Experts of a small language model.
Training: a variant of SOAP for the experts, 583M tokens, 8889 steps.
Below are experts of layer 4 (counted from 0) of a mixture-of-experts language model. Rows are named router (the router's row for the expert), up (a neuron's input weights, with its number) and show model dimensions 0-191. Each number is 500 + 40 x the weight over its row's rms, rounded and kept within 0 to 999. Numbers have three digits each.
After each expert's rows: "gets" lists some tokens that make up at least twice as much of what it gets as of all text. This comes from a sample of Wikipedia text that the model never trained on. Tokens count by the router's weight.

# expert 58
router:561502461457481485501572521512484410497490493466521442508514518514552544514494504492468533516466563510515554493512513441483485484519426507509405486495508534506566587494531475511549482493480439466484543567506499515503527482475475445480533512500405477491489463568597442511527531512477523481380500506593454574485501475516532564514501487536480508485515510513506533481506460468478468536507543507403485442581525501510507470523482504537500499504490462384504481616485487522530506541491470440569393458472536530521465469475514428506533471513497488481469462551593446487397459463450532491
up11:500461472441462426522573468469516496493513489512481480526560484456483476531540441574525398477524546516556489453496524524581457506411633496530498564482516423501532567482569483470497550515454512521482507536500496583526467508497446552551541434578425585491462477530429486459536486479429443486537534491559531525520480486525573479468458451467454476448504560475564456504508440509454489528523496531528519467495481483481449505533538546500481507498510466488481532425539518547549483450460442452510522443556484540508506511535442515484518534482542452557506476520514452498534537528573517539
up12:578549461496539507461504494512550530530475504486479557522486495470515523534499506466469411535465517475548470418517477531541514482488458524473466436460485452490560585449440513463498494401560550520509499504460478517453475436485486519450508491519434516495560498563522402525497416452475444486464493544446506500533525477521486621415535489504529518519473421554526552634450522531414487515472487501474485478519527527474540543512482500510529440499504473470516475486519511593479533463542478539514489481489484546480576486505458468477568485508490602538483478509579526417513477477536540488
up13:600506552530490438541492534504495444468501543546616475475511515491496502518469563430528522484465489507541511509482551510488487462479655496529515466481540477479534473483530466486428495554489450493452508437511491423452507500522499451437443514493515477532407514483501512538489461475495460545456572440473496471422460498523491475489560455462444509524582441550503530505490472600457520512494458564502492495472491526512500549532468480518457562525476481472458455557445517482512485494571518429493524450507547552559550477543473517512409526516472487438532531448478567452534441505520446551
gets: ".\n\n", "\n\n", "\n", "|", " |\n", " \""

# expert 21
router:514475562518491465513491512558486501510507530465512451484529506540542574532469434531481425484417510496485411477481404511467479494506388528506515481466474498522565582550512451438566538551478523504466488531475462492489501524496452499506538541559409514494519475464481471518435563517477548533473451540522469528488498480504511548509478459476517505513475498523501476545531436491524530588464466481468561517494512486506529457546566491550469512493477496434507509591477482566517545512515466562468405589536513508534587501512482434447569526528517494506453508446564434569424484456407522505
up0:462502545430535517469544479494510514495464516443479511489504502581487545560521488538513482474513501477521503491466518527502571455520503553602485513536504532504498468446507520465493530429610591512466509505501489413491445464472470525585457521496503531487480531480475424531519514461475537589523530506510439509532545559436548518536499464517453495497518468500527521544541514521511442513549519473509461477511524500522531438532535475454584516474463475573519407453562577517521506536552477543495422496578421507464463555469477453535464449587421516465426444496532490466520542406474477473
up1:502463489479570487580531505532462461479545420496473506497498432460588419475491471560479456545515446537499537496547559390549480573439543485503535549564526543549490496458515471540526496449457512422437523478512499482515524472529535514489544490562550521465528503504495524462488487467543520483456505464543516499485551545551491537549547487435494524400491479412520539534479524490516556486517506507583523557498537527485482500451493470476558456527503439451547441516521445553540489496497384499476434514509461492447445563512410530456497478472518425459476462537532550539487501526481443490
up2:498500579510474503500477566536494522508458460465440502426471534556439545489483453534435490573537551548471438524498535471488486480505509449548495520558465446467540474471473483511421545519516529472459555518501549564527604418519495473491516501468454511539549497493469544474537519568540468483489489548457455523515463504457505506424514465526559523486517429522454523502491549518541540443481487473646571475545526414483492521511545532495474513509492454540497459557503510527511491484466496442506444485389515533548526459506512455542408409535521447508520480469545520537523451507581481520
gets: " ", " (", " \"", "–", " $", "("

# expert 44
router:568500478471494511506503483524490457482504451507525485509523571521389542474442508531517452492519530522549469479487452552560484496518437479530509461459507543521568459562524532545513463484482501463494465531501436540534487487546385468420536510509487500496494500423479477535491541542576547445475499445608544489488505463483467545518460486513444508557513528520481431523541434546513587548535525568457467523553506497491519513519514546610458514451482480478513451506495568577502506482454501467524447597548507500554522473477448497428501477540501489489419483486515472612443453508448531482
up0:535495473460467507540500494507497469535508518523509429511525531497561523516475535518456471574531465420509495520515579498502546527498470526499471461578529398540468532574462458478533514512490559466537459484500551491506464467587487479527531506562496475539578489495432552528518367466509561411518500559494482528469505489467492485496468528491473515537536528489328525520493500475518515471502513462513510489422553489495480453438529458506491459479515584471475459416444490576472555507554519459525559499489500547533548499445535487455574509497434508558439528536485553524464499531505536522
up1:471455499536411551518479491514502495517454510472498459527593489526501508495551446558566479459473488534549447489478487508558540479469519518476535463463491488481579447478487445554463501545517568493463446462504634534514487550496391542484496481455462444510477456531493583534544458566416465478508512464516433503472520537529634476545523514494513518518501528462484443518493471467434507441563572516476473485488440501499494537500464455551559538539504557489436491461482495458483507445496508511499571543492512541526561509529501521505502453452458492493529425497467422480451578472460528548
up2:470418517415551515511479562561521474564466477519522500524498495500467515478438420496506467501510533572455470554547545482434437420488512444472490539517562484511497556506462495497532457515539505493436461534516633514510495506489489542487438506555490504492480505496467434493500476470520516537506403565423474582444559450544492480506514528580464456447510564470487531573458489518529513574506499505513446565458532438472463506514394539457480485508488484490543542548560536477460515461552482456476559511528492499501492427505533544488523509502489543532477529511550526547562495507600537537
gets: " in", " was", " is", " by", " (", ","

# expert 56
router:481592539487521563500530463506515531526509447438495513467559486492475461439468537493498486410497501455549507459445541458496555452516485477486489504494482511460430513432468498524532589499455556447522482527495471561407562446467453522518573504477553523521523546470480525535422476538482500604461476460517441527519465479551511520530501532484583523583564549495510497564521516493458482524501469564497464558459526569490477469500496481474487527500513567524540471494413514502501493526440506592564504483521548386542527543493432497458528492479465431560505516400512492470484503456475494473
up0:519443473470502475506440506441557469511438537466423460524485555510524503551579499458497527454493538423517512439593450497533505452493486472551504547470515533506503469521560580522487562540518550490492530529474495457448561553547439502555504515413498523538489532539548456522515449461443587530485504495521548484557533585487479462536495523603494466537451517472468474479495475503449467488468452522523555550552504419489558533529488526549477464508460446583482519526451448537499532394461538479456492477474557497438484527447479503493527475461523459441486509427533494546467462467442542496
up1:520486480498545600535553557523466442480476471494430504517490465457487479443385568441593493554490506466519541497523512438551475560487464485526570459503483517480471508392487476468500457494493499448486542445437461563501497533460525507492521506482532537576572485464448532551454470552499492516484438459429450508497497509541519500528562530451429515471520468492485509522524513477493472531500547456533461472566474536603581511574430498491493489448509489538540507525464565438456500416567492497464531504504527460506426474555506496447517570511441524540542471533520532503489525504444451482
up2:484464505435477485518532443572526478519520446481448499516488549526442511491522516516516477482487481539536511474567528440428428476483505489500529490443482541420468530571369539472478456479573544483423562457552457491465529440505553522463395445469499423525533406497571493496509526456461502529449560489477466450501472527575457547502509563562546545480443461518512442522463514475444493523485522491516520481483473456572479460494540427503517537496545499486520449484478486511540481474485521517537511485527531428567552457522496575525512464501481545571456493529494536566584494481490534460
gets: "s", "es", "os", "as", "o", "is"

# expert 63
router:471590511513517500457474503527479491526515503481549490482503483502474536429505509569500446464502538528499538472600425482547489512523452500452528503468477453428461593454451502449566517515506525526488494548528443488488503489466523487473501516592438478506445452462488495512491532519557535439445498550516383533482491442467531515489558512518587504516526513584552496536506529503571481489488436547492415462480525571496511492511519471505512575521517485475512510613434515538593498510506426472474505523410512479517517503500462537541532479414475530574497492447587445554480499507445492479
up0:507590453585474543487473529544455539490521484493551482438476455430465518514495532532549475552532521481442475529550458452556541479515456544421500507462455541402434429440511508533546430560539495521550509528506460501461542542488484463455474446487515579486508431509491487506502497549502444439477489494458501500492550532503518456524596517501551498522499518454450580459433410460534471420549524456519510502534565532512458538549469494489485474489450479487498572486492476491536515552438461523491486551548479471470467483484513567498573575449490550545436444458554485540486478469555502489
up1:483570477491558495485539546537527568481483623462497513487500418478533469406511436481481467478500543503488443525522409491523467517509520457490547461510500465451487604536509547556465552514514442421567518476455487525461502450468457448521470513526485494543483544476495468503547462455550514479483533502462473516427495497478493491494468527536568513538469490486496544458537563464588534451477431469483509427481538457503508519505489491538440504465526514476621510461503496409546585568513509507484483450442454465453535500559453516511538551491454533483486555459574556541489518497439523527
up2:523539517494507540492490470491493519451423504417569500501570527477481472470476474462476453505568569494572531529493492532486498440531487565513517486479507462531516458566464526468577526509505508532457476499496508471559471491495484548423507483455461454476513467484481502541524486514672569432570525453544483597529530517441466476464465457499448491493492489480409593573458516485469533518456560458485475456532444528575507489440545471516473470420502546562487484525565430499543490497502465469531481463475527527477496504525539455493544472601498499465527518529558476492518448545531531478
gets: " ", "it", "\"", "p", "c", "at"

# expert 53
router:488537447493519531441542479537491523547519477520509481495572509526431552490487548496501511456530474407565484505499541454502497404514497517525491484499472474467498534525457474463480432499524487500466485503508441526487637525565514485551526487478530567542513500444582474562449543554491500464523447536539444473509496453548556590572514401505600550523496492503527500563519436510475522501461533542444497564532519498524514511478499493489508491504429532394514481492498485482547439499520472526567497520487548471528486501499433427433535513491505479572510498440464377498424505502482466470
up0:581439451546499490471542500505473472526492532485464494538472525495546486517459524545522513451628524507488546498475563504475525513488440577571464443527528491458505557453510525397471471451564481465516487529561485504539510456494507553455454521501410524553489545514516521521482474520502524463457490468527466457496558502483397409525500493450479506500566444530501555512519477417505529508519505483479531523564491484502562439526527487504526453474474468516538551552482492444532454507519502527477485533564548524522479547447413468449441548474460480478407532531492607486504455498548541400
up1:475530509467551417509515501401471553474521461440459544531525456526477513502487458532455464476496518501459561557501566534524480529517557503454484538531453428479530498441498509532592542438448501559444476536505507544586533544451511515414440473477549489544464556490521567534466514560474472517525530539487463498545465520468518548449463585548498517508534549521468441571471476475409521482476441476471483495474491432472502491455535527468442471475500457473520474481469481517476525586495449510497426469515530540555464492511575494546505476465619583503484481531429518566526491460517511506
up2:537524499404482478460453491456479532443513537483479556489513488542491495497517430522484516486512460480502513503425524518505412464483501440400543516545521493530496490543439502503523492506463535452566552518524498518571507470509526486519535483458473564496443534506415504497516507520441513510474504427401523514484481588477516504483485521530488507530473512537497507467529543430387460502473564508512576491517514558485526538446536432587489571503584503525507507531486512475510484516543622439469531528513508545431415484491556486464445462533519467458426445476431456450532441574487509500
gets: "0", "5", "4", "3", "2", "6"

# expert 50
router:406532525525569546562535454498533516534535412444457507462499476490593446511487526516449533467471534520526484469527564481490495538555505535506489507479490436442514469450511466466473456516503516492481509510522466508514542452496529486583519520509461432581434567485447488510479498524533522516553463511467462507463402482574452497547506458519447475487532538506515473469502497513580514474451540423540509541488565538570420570576487558483521510384482545517538461475450472497560530476542443559590514481415544520534453517460469518457498523485513491532540457513500485510494452439531545524
up0:498488440458453425554530519467578524510470478469453474514491496508487516623544482548473487541463444531491454532512544577580578585515441592551492504503429532478509538458470461453538518547423538502587507516479533518571535446503540481503498495530560549523508558493453518497511563509442528463445466467482479531518525470489509523489570462449497493500577460528437438525518484467491494528481519502533541467520517462520475438442547486522512432480454511489488481416518503554454495456468509463478516506494477470545500526478509532474495620482425493502542558423531500454526430564483492514
up1:490443517489413503485573534523522409450524439515512546540555387484520514425470507479529509524591459389537497513490438575488488533494530517471560474493469607555518549482480478472481480476480494548502546530455492539554504490478394561488470471499498480519513524605570506457594474523523574509515496538543533523516497507469509461513499503484517551469531492490534462475570507470440515510506540521446475506513505492465496445519509478541448521418512493481477489425522566538492481486539565479431494493527483497550482478497493512523455485528510540518541421438530580464530468458539423469
up2:493536460536581490546476541489426472456524461498543443474468458501495444496505481406543522500515618515509574525508517547465514527472514486507477523545494493583460512520490512511554499531490505462479486502473473532597481528520484474509489532408536543430475496452508522478477543426529500503495543555455521504462521491589440537450473549485463455431572518497535398559504571524516504494510490535517545478399457471513541569539502572537525514528476532466528507464470589546537481456486421450494475479509461551438413485508540436499451533535455518505426473471490504550525533497544527512
gets: "an", "th", "h", "ur", " first", "est"

# expert 17
router:478464446496573505433531476522517479489487547495534452498528510508433569517513506602485446458467448474489452521499487467465488458513437460529431487479518511430547637543501469507497473585486450516458491506501499447479461497516483501548501538558493589533465467493485449578402564469527497533453499439507563511479461445481513486557585518472555492507523493527564488592500454507498457501502499508456455530561531503468419488567498468506497572519520450503498457529464491540548538416504502565489529565536526479553579526481510491459529518472480494478493455445584454519474483444499531510
up0:546508458520493431474496453536528438464446604505454423503516481508607547555508497507568583409479588504446497481499448424475497492521496526480442508540582643477530479540520440520444563466467531520530503461542499488454495526458485424509502457485518519559514536489449478519522581504465496474467535520575497443476493455481474454477534540487454502580491516512517514465478501488462467468481536520506519509548513495481462480562441497512523527446517490534560463526547475444464497511459489461462483517502455539508483541482523520505419480488468563455492482493480561553410592487497530485
up1:504434440462557556547489522486450542522438480557494504559454438447486474444492535430466554498441494508502511494490495472456550572503504591512512514536485574504455508448473513422467503494425466473543554462443533471506525488491413547558480523579530532508431507478496482496479486539565524542516471483523518520447456502477442538517605484483582491489482444498546469459519547562443507478553508409522525501561515540515493495508457501502441466524420529470529518512597547462401534547498528426537502488516489500526454515565506489517493506581535508487462519528522540428483553515480483467
up2:438492544523500536549457498554455487465459544470530546550523542478508482536498513500510548517488463491486521474539530469486445435542494459494502473513523484546507522482492475528441535464481476523512522466508511456448572513489563530559500555561517499497469487449491521516422423534556534459446475506502514495537489439486464379482477461585471473449469453466504526496474493532522521605530517442534447541486572491503514551415549559446482548542453504473598511496525489488491404501521536439440513487447492514650549513420506568491486516454533563471483525534513498461563508508499435471
gets: " ", "19", "18", "20", "17", "16"

# expert 39
router:453573507532558577447507500509507553531551451417510503461498498491506460495456540554513480412468480468494512490539482500550544481554483473466512470464489564402469499386480481480571440515518502507509459523643500475486523464517500523488569542492474494515521500464415513500419488508514519483465442475544560548510463519526488493528477463501525483466548529472547459531507462574520503486477487503451448466477515577508459494490535538532506537450538565514521509579415518527550555573558483546564542609522480479514411518471504516482527405475496477524571501494495485470479485489520531526
up0:514536522436470483470472497448527505504503492502516423554476500497515419582478538466435499485495553452423467578516557528516494410523441563511514522407519510434531496491600499563487504447540459591564465525487481496531534481537489536476374514494458440542494547575527461496472487504435447489536441458544480561516540557552457484569485454490497445510508459513467501425525527490539505492492505509469498559510494500518527474483521528484458489582554568530453486476466493567482510487522559477547537510550532502471512553497513422492469433557523452496435548505449481524496496456473547498
up1:464529485512502432483525534561488472461516472433496525515512526481450486551502460530411452536488445509489512495511476453466418550487493409438465526534577544537512410543479467518515514474517480534481527534491518494566497482519470508411511406489479506520500501537493489506505474542508504528414514488524535469546476481418520451464501449524453542481453462426519446508471515520566557473452501528486552575556539499528495523462544533474549516439476471553533521513482478480416510527501469487435528547549506584444479457484434538497499561448602570542566484541588543513558450485561506484
up2:426456468589497472505514496523551510554573455492468501564489484446490536536599550541521463513535466440515476506494474469538502410480468526541486463443464497487540434478445501535488534537495519399487458576531496492460476473496522507540484481490433557592588468529525456521526529473479427512465583564537514548549420529456501543503514500541478436454435469479504495524615456505510464521513472508474509457499482498477480519510478528509495503537542499441521519495586592504512545526541517530526507474623499485465453570439507519463509536484452526478492498483518526512472419464464502464
gets: "k", "w", "l", "h", "g", "b"

# expert 18
router:501556498492505536497550428506471516505524527489495525484492454455480482464495538576472506490477587466494535433419475500466552492518522495468489421464464492432466495462503499539501473476493571481463488506508484527446484420485491449474573477501512538552455489498516483517435520549536534487492519554505515505521494467526543477498540481543540536650500534506536518493534485577536552461469475458404519502472516570579486584454561467495534546471452512441528479495491529471532482599502474546461503511391473459505558528460500472448545494449505465602517506483491517525496472498478542357
up5:504538521517565538474459550590518481473472556521450536498489532515531477513533548513494497438492545451478552485475521469402501513486537505460511433486508476508386506518452470519483495524477514456485577501455492511537392408466534460508495476562505527494436544415532469571495586561432479426492544489418457512528517436487536472514522523486520497513500451478511464495544487539543516423529478453519482548443502451556556540497504482512480497477459588560477473515496537483471551539547528590433474493473503492516484517487472430558558518506470516550476486552578538465492473473478500596
up6:536536567518459460488480543478542498450503497569518513529482582442454474505460505576470449462518491475415472508466404505440510488540479577454491540447442468488490430531571478480429548450484497509519478463516459490462488483520562431477502534468476463525501415529515472493511425530516462514530508549442554501512519553467518540413493526534543505545531461550505512492556498503601514543430402578491542529526442487499494523403605493520520531495465523507574497512494511575473422541481546465549486543552475419465494467529554481459495504505499512497535509489483493492498449501480547522
up7:548575506440478571434467466451531593508480525490472511522546507536472521439520440470498502524396567465499480489496477493496478482559539477473532521494460565549506467499465500517528486505565449485479499475542595482443537505468519524446515525545458550518464491540451542512546499494515505537574538460494495409562587497452463483527527519610534565486496495453444511447511561473495494439498498519477564494467530521487473458510477423507482594473516491488475417575503475490541462497459536435471450540491527492583499517531505480464541441496514508456448537538414569496468466454556466480
gets: "a", ".", "us", "o", "ie", "ia"

# expert 33
router:446447457470524515549538464541500457518479528491564445454476450516465473467508489529486528478492575522503446502467538490526454498509484467568512463509443537476579488492572486550440471521502446533511508532508478506408552481552470509520496468509471521543505540585499510511525561538527514471543490513542554474480452454556493535542539468492480543484568526526493520494488450464501531516494574455483376574560583525530360443588491566499489475460557496447511484529525470503545519453499469566452540498485539466499562466461504465436527495396549458497491435461471520555492459487469530479
up0:502491530484511520538518468526559525542465526516474534572556468491500512463546412458407509553560538421539453466575498478528559523518515444524492452419482557459510471512507487461492424491502530534461464560461562429441564521534490507523501533525497530512496452536533540547612519475504511532504555528475510465464473506493496473490520533572487428473503482488524536455476549485464433564462468575519473484427506521541489551552570481506452456497466474443530530451467508515563458506531530521503493478487479413630459461544457470542463507552560551483460507518460452513481572497461483489
up1:506374510468483495520468499478538486418603496496501472468526480424467500504491497537510570514508447443498490449464483468408453562491499552511557492551555482549437511511493514496516521492550420566459555549552448520484510498427500486517558517563517549520513498471437419472451515607502529508533498469493543528556467552480500517478481463560419567557529495498531552470512447509494502561497588493479534528479466523400444534499467599486489480502484510551478522521494486517526459542466526494503490471441465548537502532448470425466552516490578474478492567485453488526537511549505492506
up2:524529475514438451499505567408523512431462537463501537485528520552560579467482531556485472459456449560489537476479528444510462466501488538600522408520428509487503464478504543474500548509515492471494532557531549493496541493525495506452509492525446542477504504528487439496532526480532429566540479482526512454555429504431472524497529492532534562499561415410538511481445532511518441510579443509474550490509599508481491479517502572472491487490473463594515571505501460572418452538521535454495505418548504528451517518470512470474501454448428446461479463489488495512509509557546565467
gets: " a", " the", " an", " The", " one", " first"

# expert 26
router:538516538447550485401504472531509450490516471461535473499529507494426579551494507549513446466474477411487478488527446494487513505509406468516507481503487461471545548533501464474493480490489493504467508487460459488473479488592497452536523484550536475559508496479515508520461547481515483521462530495531471500506417482508590550516566495513518531539532474504535426616522487487543492555467459471456502502530516536481549520540501483489489598519466530423528465615470494528588477458453399455504532623485504475537538502452451474480526528522495450510433449479496402523417466472498523542
up0:445469474513514545542510525523522482511486516472514469517536569497493465539468463492502509530545464507454577523499445507515506507483502427472479441552533485440526422574544487544418564485464530464516442529519495487515442518532513505520504479520471517521458474470540516475470435532445498589486573418449411503507514484591557415463489453528518548535454457557545468518525427427490529551493504507505537590486538475541567484460497482565473450556546495446527341542472484510477452453507506493494528528512485515481535525532514521503465519564524493544491521474487483565394531524496545514
up1:506433455476525542428553422386451512525458461468494538565464509496584537509523399483426451522458538535527463509580461532469518521490486421544501530490474504460508509509461575576503549509511506529551509459537483502534488447507545435467528524463525465495483525490458473465473506432544498550470486461501519462530508523507553442531492495452530412510501566454523514511531575469526588528561492529540471449461531536470509490512487506471459463502464541491602491519508518486573466469487489466513504503487424567495516503533553486422518463471558439515505526422576482543449477469576498509
up2:466512493474461460435480525504431430480464469468603551492460479570451485517538508452507554519504514504444497456488516496479454527567454404565500593559544531525494487569429489483450509540496490528497538508479502456481447515480448550510514540545529499491452540524441491493495484524496525505468493474512444499489489539415517494386502521542502463506495545485486483492482527552522489461497492505506479603585484531483599466539546552540525582478448532586526546458472436552488536511533422485506445488500480488472472437449509518515483505431447405580489480511526468498443463487481453543
gets: "19", "20", "18", " ", "17", "16"

# expert 32
router:572467454485477466443513473542437416495492513522516389484501568534578461512468549497504478518476572476471477409461516503483580527532476466512469466482482573473581580459528497474489481514470397440517500549502467523447464465549544446472535489607513513489539522537550477542495543481549497494486484495550499488511503498552541513513523498492480566489522529537489440555566468493512552516484499539435467497528542526544430425508511464501475499485591496482524467546496475590546581495521465536478472530552542505532487499439473437474488457414536518522486473530576522542493459474432513531
up0:454487500579470466501493507470505447528537511412511409566430523482509563553489579494497468554522513494489543434471516549463563472510464533505461454547494517430546475443516541471501520543438514468485502522486495479476405559455585555484481565472541495595566465495472507518492512463494441408556526487446498536523492479474521486460475509518555469513522455513440518537563470599527478501466471536486520482467514481537498495497491513411460515512500520513526522555510496518547505484531458500504477442463480435473585565580434572457462509433520463490543532518528531420450520501573498516
up1:480550530505481530412597492536552462506516498503578473559471480521490502547506465439524472493532511426501434510499468499564482491510500548518561432487551536505499507440451455484522534453564471487524430508458478505510453520510561470509510558468495495456471500495491532516562444554508514528477477547509506477496517481510546495497499514440591455461477532473449503499560573466460519492485534541503499558531515539546541500518532491516480445351448476462493504396573503429573461617523602540497503482520507528544524541500453518495408456532498507478503465495518424495542459448456497509
up2:489440540460489484431477482522517514475550496507443459469486511559510488596506444446454558472457488496537536511502501497416455488563575474504547465498477499536525488471475535471587559451487507483530542530414526537509557481480476498528492501520525504482509481566547474485464486506468468554519500506509469559516518474493513492511583524513575470474442467508533521503511480477459465474490540579528518524471396472466486599534458484501452552567461588599468546419418519506464474484472495479486376505479506443504501565453500443514506481488467507478566534476413587508466455532463525490
gets: " the", " The", " a", "The", "-", "|"

# expert 4
router:461533522476538493445516443515437509524529577452554444523498463439522523455457447496447527426455558528532445504516497517562544429483431498538508456455480537451541507553488434525509455540475432525486475485468505541497501500497549411549521528476481450541490497455399505546438532496495528509490463465499520537470471460541633476495517452486548515511513575473547534509509500475502506516514532512495461471478493559524488484515513472545533512490467634514513490542476517465596546512569453557582539494415548478528550517496504514399483487485547468466457517545526438519518428489494509492
up0:494465525565500575514519539474548444454480455542540400534548494537522415531507493522545544524446559514499515547474527451498448575517543513506490544488429498506474517472495513518486529509438516511581506493474468427520480457395501471502440531484438528441489530525566499526518424502473474478526487527495592476451490540511477595506493515481558509499484499564465487526518523466507464478536574476485498524517482538526591572538458467417526542562516506504552528440557483556417484483426561401392492474536461481503493489526510542524522544525522497482531501432517481508511496511572522485
up1:571485522510588498549515480465485488461450501527498509480456503514525519496489508455444567461437531485547579532500542483454505488466498533512523528594491497488483496486528481475501495481475472515524521478534498496456508549539427481508542482479548449473471536494564465581558537482504488522461514469492484474538543482467482487632470439497495457474434497520505605511455496548472493485486480500527532496536539468450504477483384543480574508526479409537498440464493494509497469512489487605522487432402556534475520392500587541443491480549530468578441535524423492487414500464538512488
up2:459502478450514467537566459461540578530456507510558603540534507515469470516515519407493533537555472550540512532477528459544501538436447476513544471447515458538459516490521485475442539547494529496448529510485501577601501474482439514504569446530488556532459482506473515446530501527511580510534488459541548484480400561536483553407457477494433521509505496508479501560442412528510505449402569508504547531510497483454501500463487513578493427459529482454454505471494491464486528518452513459451410489503464486476510468510533434567424469520482509532537509506562514483510572537532510496
gets: " B", " K", " G", " H", " V", " S"

# expert 43
router:577591525446489516399562493522469523492543518468507517505532467407501543483486466516456509487476561472551486414495488485472583406527438507491512470457483511515519506559506479493537448511499486372382499521492477497432541521512508485484572515491508521508509478506478444547463541493543500437484443440512438568475507489492518501535530482548539534496489545501521554502502500497500466589532539475518444479479483492552531456559574503475503556411438457475544493613545466457543550479535448480530511529528512511558505498503517451437528467581539524481545465533511474482505471458498473453
up0:553487448560527480544538476498571512513488433561508525469489430477493466506514563475469512496537500519534531454435495422514394453504403456477541498427560545522482564527501448488498529565552509518438515493521487573556513530471513395537483527488546523432471521523509498480537462496515531481464585470505511502504541524483575533485494462489506546522394551471560508542460512528498559509426568454473476536490471501505411459553414520521509506501456492485475482499490533511482487534530539466448498442556535493579529566548524463500435473536430509544494443516528465469499517531424478461
up1:521485500489461511452538506506517577506478613515473475520498467497456448506509421495511493507481481509542433509459514480461520469504532469400507513504468456492528432500603480487531545495541489473455535498560521447459471605496472568464536525512505548591451484512453541495500515546594525458451510447543527500449484493493489526565577480415503470481474544501502479565455495528540524405534495489604505475478471521516504498373492502445530505534457539483502495436470434471469477486513488478574431542507501491494501440563524558441599505511521477522503487484449525507451511486564503524
up2:544540529534521470420535491484450458503454560557509478492524459524471543526460534524501560528523452409543467497531498466458491446435450502515523518533550551499489529499484486578541508523579520450464469489468445440502479564563507521448450554539553515506489520490493500490473547498433486476505539454557531558476470476486541583526485541454592453550480518485429477491461504397452508534483508496495438482467430467486567574508451510497530512532459476452543371493459494498560553524548515523465479485498548535486509498459486479534507532541469650509464527521506465518507576507498510464
gets: " W", " L", " R", " D", "R", " M"

# expert 1
router:484508498453543469434521469542502455514517531466528483497573474475528574519470552481486514438480511462540501481504472541520492447486475463550531482507462554483569580503525493450537463481498444513448522510465493457473532513570502430584530505518585561514512444462584439554439513519497482539493462436575512500488467414530526499516591494521560510484532522524518528560469531480481451538478485548515448535495531552487461479516503524516444521523421567541522524543499447584560499462539414540459544517559563458573486511467505430482511513533529459534499498517537372485434457458498510530
up0:509519470540500485517561483483569544465499459507510485480538396465480469449494441503512502526539520436531500455438428432542498536479526482488522513450517440507503432546531469476526489467480503444453410507447485481577451493544475477616504504471487496507579561536528501480536440444459468496537514452451452550448559515480496469469500432476495471553486503522505496464481512483499447552517516498510468575501477443516493546533509565564495431521542520430491471516593454497518519525463467538539551506489463481509475521497439512512500473580547515498672498581506480506545499566453519522
up1:483464495580516492480508548515496501524450473475545493492496423537523515504457489514456439555459500465499518475487522494547515511512565431517480506514525566392497494485548494526528437532461504454482524495468586478493461505563496454544504447507516473551588533559569521555517541536466463521511544539520501478434487626519508481529530489547499442498502496520449515417459566508513462513508528448447461511521488527519434415523475498501420515520533456456492432500521528496479488503466458559420558504593572435528527479528467463475552468541545448537599500508457534437442456541440487498
up2:511475424491505487516568499526535475576460478455454535459573572534477532563511424507516567581507514530446484497578441451489526500534509465513499508455503542554463492511511486516483521469505525459518479449454545580481515515445527523442518455475523545369509533477552517473509480466505531474533526523538511521433542429458457503468464455434492511505433516492535481529457563559494510512496506471498430496522475518470503516484468494504556486489442436474502508448529490520525429538495443468466515550512449507431555471534524497498542538551471485557558433370539498463603419495551530480
gets: "1", "0", "20", "2", "3", "4"

# expert 0
router:484517417463516501473513460530441509477522523481524455491485533502603457531464559468513480510439601488485404426526520389567549541547476462490432538475497486480624541494592506566452494547486494492479508527525467520444486394591540411518527488627512435516505565494508492501429512520513496543482477530530494479495499492529532538523485505505462516525554544523514512524554505481523582498516492502465510499457541514525407454514532487478433504487543475468533513496504433485508556512503446492476442523526491479507482505445503440512474497467530498520514463542501499538482450507411520486
up0:537505492474464409551474443548454537554510560535530536493554473535500506519453503460516452485465471584512459485526456471462554496491507513490453463514511551553509589566575486551412465434466490445434540556461419510505454514477520557539557422536532477501548487470479526471463527509541582467472500489541521549447435486511507464441517457453429519507502527498496498528510488565474518536536525454513477479483491453533477475491494531428521498569564392510567531453484504545517547422462520519525528490450409528571491492532482451509489537522460524574512511488470503534398507538495500494
up1:488552489615533560485547489456564491493509494406506466492489485468444500502465493539650469516535488494473507482569545528462497464455511491518586460506472504489540498525600469489473572500516449525552509521481588561551469565452527564509439479525500415496514542498527474521467495510482531502486479504517409503521492503481498503485527465477544473475445532506493517445476517564487500567541480456509511535486522375462482466498445486496530528542556499499487481423505528453532523434479449488502497487482528538492509496522543548474593554500474479555516486520388489514538418556494527565
up2:485537486555472503571567460430547571501544480455469492480516428505513464503488469432524540491450525575491558554543509500391469497452469468476510484473370482496535486512570493568458507463497488497462430512553546537479550513420498474526490505543501503522549434539454494493494456584490455503474472568490480488423433558533495540447441516549480544457454476561536487428548530485523524528457514522538482467436464516512471497534539535494514559480482485472476509531523554446499566486444535501471457503520484543474518488442571508527522506536538540479454578449511500558430540472546572504
gets: " the", "-", "'s", " a", " his", " The"